Experts of a small language model: 7251 steps.
Below are experts of layer 2 (counted from 0) of a mixture-of-experts language model. Rows are named up (a neuron's input weights, with its number) and show model dimensions 0-223. Each number is 128 + 24 x the weight over its row's rms, rounded and kept within 0 to 255.
Before each expert's rows: "mostly gets" lists some tokens that are sent to it at least half of the time. This comes from a sample of Wikipedia text that the model never trained on.

# expert 142
mostly gets: "ing", "ed", "ad", "id", "ant", "ate"
up0 [104 174 111  94  85  99  96  78 112 135 117 159 118 148 143 108 110 149 126  99 145 117 122 136 132 124 142 149  93 123 119 163 181  67 179 111 145  94 116 121 126 155  68 119 120 151  92 148 158 125 132  96 112  81 107 127 113 118 149 105 153 116  97 165 101 129 165 115 136 144 138 145 174 127 175 137 146 145 116 110 153 140 116 101 129 165 108 126 142 104 179 125 136  97 129  99 150 141 129 134 135 127  98 144 127 130 120 141 134 114 130  97 119 152  90 144 121  77 121 122 119 121 116 157 124  98 122 127  92 152 186 121 150 102  77 119 108 133 134 142 110 122 151 161  92 126 102 107  89 161 134 126 159 115  96 101 149 104 111  96  99 125 115 162 134 135 136 130 135 167 136 116 117 140 113 176  98 155  92 116 116 132 130 132 141 158 131 125 112 140 112 171 127 132 113 147 147 144 149 156  97 127 181 109 124 106 140 130 112 153 108 205 133 120 160 139 118 133 129 133 158 152 172  94]
up1 [ 89 141 119  80  87 103 103  71 136 101 101 125 186 142 169 158 130 121 143 140 139 165 130 119 156  97 119 160 113 116 114 124 136 104 132  83 109  97 151 173 103 124 140 124 119 111 145 128 111 148 138  89 112 114 135 130  78  98 116 170 126 134 143 115  96 124 111 107 132 129 152 104 124  98 150 118 127 147 191  84 120 149 107 131 103 137 126 144 161  90 118 165 143 130 118 110 133 130 161 136 132 134 123 105 143 136 123 168 109 124 155 130 106 109 145  95 119 137 131 110 143 139 115 125 106 182  99 133 124 178 130 144  89 168 162 161 121 113  80 112 173 161 138 129 136 179 117 160 160 139 131  90 146 104 124 147 161 161 131 121 113 147 128 164  94 115 114 163 137 133  98 133 135 137 142  87 128 154 105 144 112 109  74 119 141 136 153 158 128 134 115 148 126 104 141 118 145 134  89 109  87 141 147 148 166 115 141 124 137  77 152 138 102 141 114  85 149 151  91 111 106 143 159  82]
up2 [162 120 108 116 105 107 148 110 128 129 125 146 163 150 123 136 124 139 133 106 135 113 116 145 151 139 111 154 156  98 138 126 148 113 130 139 149 125 129 142  94 138 138 130 131 166 149 150  93 168 116 111  96 152 114 126 113  84 145  99 104 150  97 130 118 174 119 140 118 105 118 165 108  76  91 117  97 139 106 111 120 167 146 125 129 125  72 139 134 175 157 109  91 117 113  85 148 160 132 131 124 158 132 163 161 177 125 130 118  97 122 159 175 137 103 163 118 161 108 136 114 152 144 116 141 111 130  70  90 111 127 143 154 124  85  99 113 139 111 149 100 129 142 151 144 147 169 137 147 101 146  93 100 181 128 135 143 138 138 125 116 139 156 101  92  84 132 155 142 117 167 108 126 120 100 136 145  78  81 150 144 122 110 138 184 171 117 162 126 174 169 104 127 113  89 124 118 137 177  92 114 121 115 149 136 125 116  87 165 148  73 160  98 140 124 151 121 120 132 145 132 138 131  99]
up3 [ 89  92 163 116 111 125 123 162 125 144 104 136 135 150 140 110 136 117 133 140  91 180 154 115 126 150  78 122 131 130  99 122 147 125 162 102 159 121  99 135 108 143 112 119 103 105 110 103 153 133 132 132 110 127 124 144 101 145 167 171 101  87  90 141  72 148 127 119 136 110 127 130 174 145 153 153  73 150 123  81 137 128  86  83 121 156 109 123 140 108 128 104  80 151 145 119 144  99 103 122 113 145 133 103 100 121 117 151 123 133 136 178 142 127 106 133 154  78 155 104 148 141 129 170 179  71  93 103 114 149 146 101 150 188 135 131 113 121 114 118 176 156 129 152 115 130 105 124 105 149 113 101 137 137 119  96 145 154 117 110  96 176 113 102 112 185 146 163 109 103  82 105 134 130 136 134 128 120  91 146 139 148  99  98 125 130 138 120 109 176 117 123 129 118 146 145 107 145 170 157 137 118 173 135 127 150 113 142 114 108 159 122 133 127 120 112 185 161 140 140 149 151 134 133]

# expert 121
mostly gets: "6", "2", "3", "7", "8"
up1 [107 103 107 144 120  91 114 142 124 139  87 114 115 144 188 103 146 101 182  98 145 169 134 103 139 124 113  92 172  94 117 111 128 146 107 152  69 157 140 115 134 145 136 129 145  61 159 127 131  99 126 142 152 128 102 138 130 128 125 127 137 102  88  96  93 118 125 125 157 137  97 107 120 142 138 143 141 137  85 142 143 128  51 122  97 112 133 128 140 127 161 132 113 141 127 144 122 142  82 117 111 113 153 140 166 146 112 122 104 116 172 123 137 157  69 153 114 109 134 115 155 107 119 120 163 143 142 154 132 133  55 157  88 137 127 102 144 127 113 127 127 129 123 169 107 130 135 141 127 126 124 138 174 148 125  96  83 154 166 100 151 132 152 146 139 149  82 133 152 128 135 111 130  91 125 114 103 119 120 188 127 118 125 140 106 122 130 137 132 130 147 109 105 102 141 138 103 105 151 164 135  95 167 160 152 160 113 128 146  90 152 148 106 139 101 145 129 112 114  83 102  88 174 102]
up2 [133 116 123 141 133 122 141 123 172 162 158  98  54 105 134 167 130 184 105 123 112  81 121 114 149  98 124  78 145 112 151 114 168 133 110 109 139 147  81 109  37 143 164 125 138 104 106  86 156 140  89 171 140 132 113 110 119  59 123 109 123 111 121 117 123 130  47 124 149 137 139 141 142 136  95 139 113 129  63 133 138 159 147 130 144 127 145 129 103 149 125 120 162 146 144 144 117 105 100 142 146 118 159 136 116 128 154 139 116 133 139 152 157 142 131 107 185 135 106 132 143 111 107 142 118 130 119 146 133 193  50 134 144 133 127 124 140  97 158 110 121 129  89 134 152 131  98 124  94 118 140 120 144 114 133 122 147 170 135 124 162 120 106 108 114 174 146 121 140 132 154 103 115 118 123 107 143 126 125 163 132 151 116  99 136 103 117 113  95 142 129 151 128 126 127 146 112 109 137 108 158 103 116 118 129 161 143 129 117 140 190 140 111 125 126 146 132 153 122 158 151 112 152 125]
up3 [122 123 115 132 114 116 140 158 106 139 156 127 142 133 140 140 126 155 148  65 143  50 148 121 130 142 122 154 119 107 154  94  74 137 158 136 146 116  98 128 165  98 126 109 123 145 128 156 121  71 141 111 129  75 159 169 127 132 137 167 111 164 105 152 113 128  95 125 145 147 128  60 131 141 120 140 120 149  92 168 139 143 129 139 106 124 169 109  72 131  99 117 148 137 145 140 110 140 117 139  98 151 136 128 124 139  82 101  98 135 119  97 145 165  70  81 141 125 191 117 119 124 143 162 130 122 145 141 149 151 116 128 129  88 126 128 127 130 128 125 115 112 131  90 134 131 148 137 107 107 126  83 129 146 186 116 125 135 122 127  94 179 181 138 119 132 102 147 125 103 147 137 116 142 145 133 151 117 135 129 117 167 130 116 165 129 104  92 124 146 126 113 137 146 117  99 100 113 158 171 153 127 150 122 133 152 168 137 159 129 117  75  98 116 194 126 135 134 138 128 158 123 170 151]
up4 [117 130 136 155 145  84 115 104 140 106 155 125 110 105 125 133 122 126 157 105 164 136 140 135 106 124 139 130 177  75 166 133 116 142 166 137 169 144 125 133 182 156 110 118 148 150 139 131 130 147 159 101 111 154 119 140 150 170 132 146 114 172  98 102 151 199 142 154 136 153 153 145  90  93 143 202 105 145 140 119 150 153 154 118 126 137 166 145 154 137 108 119 127 127  84 140 125 126 144 101 118 120 166 123 126 126  84 131 111 125 102 142 168 158 140 137 147 102 153  93 133 125 130 139 150 124 128 133 140 108  93 129 128 124 136 135 114 137 124 131 172 127  90  83 113 141 142 116 178 153 152 123 148 168 126 141 112  61 131 100 114 161  79 132 174 114 126 123 141  63 149 166 141 101 127  97 118 102 127 108 118 155 125 149 153 138 111 121 142 122  94 103 127 130 124 135 118 118 115 159 152 125 140  89 157 130  99 150 149 115 110  61  85 119 144 108 120 137 102 127 133 148 142 183]

# expert 94
mostly gets: "1", "4", "2", "0", "5", "6"
up10 [107 120 115 127 155  87 120 105 109 167  69 150  77 142 122 132 120 108 128 128 161  73 167 134 154 145 159 134 114 134 164 135  92 165 136 148 139 122  81 121 133 141  87 149 127 129 116 111 129 154 148 155 138 147 102 138 122 133 139 162 143 129 146 107 108 107 118 143 148 188 104 118 146 119  99 119 150 147  94 155 111 122  97 192  60 118 118 149 138 106 130 136 135 136 144 123 149 123  72 194 118 160 163 116 131 139 134 130 108 132 146  78 158 137  97 109  87  99 121 111 137 121 107 172 140 124  89 119 101 148  93 185 132 100  77 122 113 141 133 158 128 120 150 130 121  97  81 172 147 123 114 145 150 122 150 108 140 180 101 109  98 134 118 142  73 166 128 149 114 141 123 134 118 130  66 143 135 122 104 119 112 177 128 134 118 108 135 110 114 140 152 116 125 128 113 123 151 103 151 125 173 112 112 129 138 147 134 103 109 119  92 134 149 142 126 132 145 138 121 119 144 139 158 108]
up11 [148 147 144 153 172 179 141 153 167 110 114 133  89 133 131 134 121 126 105 110 145 104 184 116 122 115 140 151 104  71 119 111 142 136 121 131 119 114 106 124 176 154 157 145 119 185 133 108 161 131 121 145 120  90 127 112 106 118 136  92 149 131  56 123 121 137 131  94 128 162 145 141 102 139 126 154 106 147 149 100 110 122 156 137 152 162 161 111 146 143 139 131 130 123 118 133  90 127 139 149 111 166 135 141  79 120 182 143 125  92 107 142 104 133 229 167 156 116 127 121 115 144 104  89 117 139 153 104 148 108 134 156 130 118 123 152 126 126 135  59 146 137 116 123 101  79 120  75 114 126 116 128 126 132 156 145 128  95 142 133 127 156  92 106 103 138 131 127 179 145 134 113 119 111 109 153 109 117 142 137 121  92 114 120 150 130 147 106 154 155 124 132 122 115 128 112 145 114 130 105 118 118 149 175 137 117 138 113 100 135 150 117 139 110  70 101 136 126 140  87 103 127 168  67]
up12 [142 137 145  99 122 136 145 108 144 163 129  78 137 139 121 137 117 150 207 137 117 149 137 131 187 145 149 125 100 105 116  68  99 150  90 120 152 145 209 111 122 151 127 134 138 148 117 109 151 153 146 103 117 136 169 148 137  50 110  93 144 118 155 119  87 137 115 146 128 113 108  90 145 116 119 125 117 111 105 110 130 138 175 151 185 148 135 127 121 120 129 131 122 137  99 123 106 115 175 160 110 105 143 133 109  76 197 173 123 133  97  98 105 135 124 131 139 141 131 109 138 121 117 164 126 135 114 153 102 146 193 111 131 168 108 150 129 136 158 122  96 146 100 130 130  97 145  96 164 126 102 116 118 105 119 131 141  93 172  96 112 118 129 131 100 108 131 160 109 113  88 116 114 130 138 105 127 107  96 110 138 132 121 135 149 120 125 118 101 124 139 125 127 139 130 103 122 130 135 149 149 115 127 120 119 155 121 149 104  90 150 123 134 143 193 129 130 117 126 117 100 159  64 128]
up13 [108 111 121 126 154 132 130 106 156 125  94 116 163 123 131 129 144 101 162 118 111 105 101 141 117 116 138 153 128 111 133 163 110 121 110 140  75 134 200 162 156 130 115 147 130 138 130 105 138 121 103 133 120  94  42 175 120 116 109 139 132 165 132 118 169 154 136 138 120 118 128 141 123 122 105 129 134 129 141 219 137 122  61 152  49 117 126 114 100 108 126 132 132 133 146 135 124 113 115 143 132  91 115 137 140 149 123 144 140 131 147  91 105 128 151 154 129 111 174  98 121 144 181 130 125 120 119 130 184 105 138 141 150 147 139 111 138 123 116 134 132 118 128 147 124 129 114 140 112 141 114 128 112 134 187 127 117 179 120 177 119 124  65 149 110  98 135  96  98  95 121 134 131 122 137 128 156 127 151  92 138 128 126 143 106 127 150 121 106 120 154 105 107 149 112 115 145 129 109 155 138 152 110 162 157 132 136 115 117  76 108 134 133 137 132 111 138 106 140  74  98 136  47 168]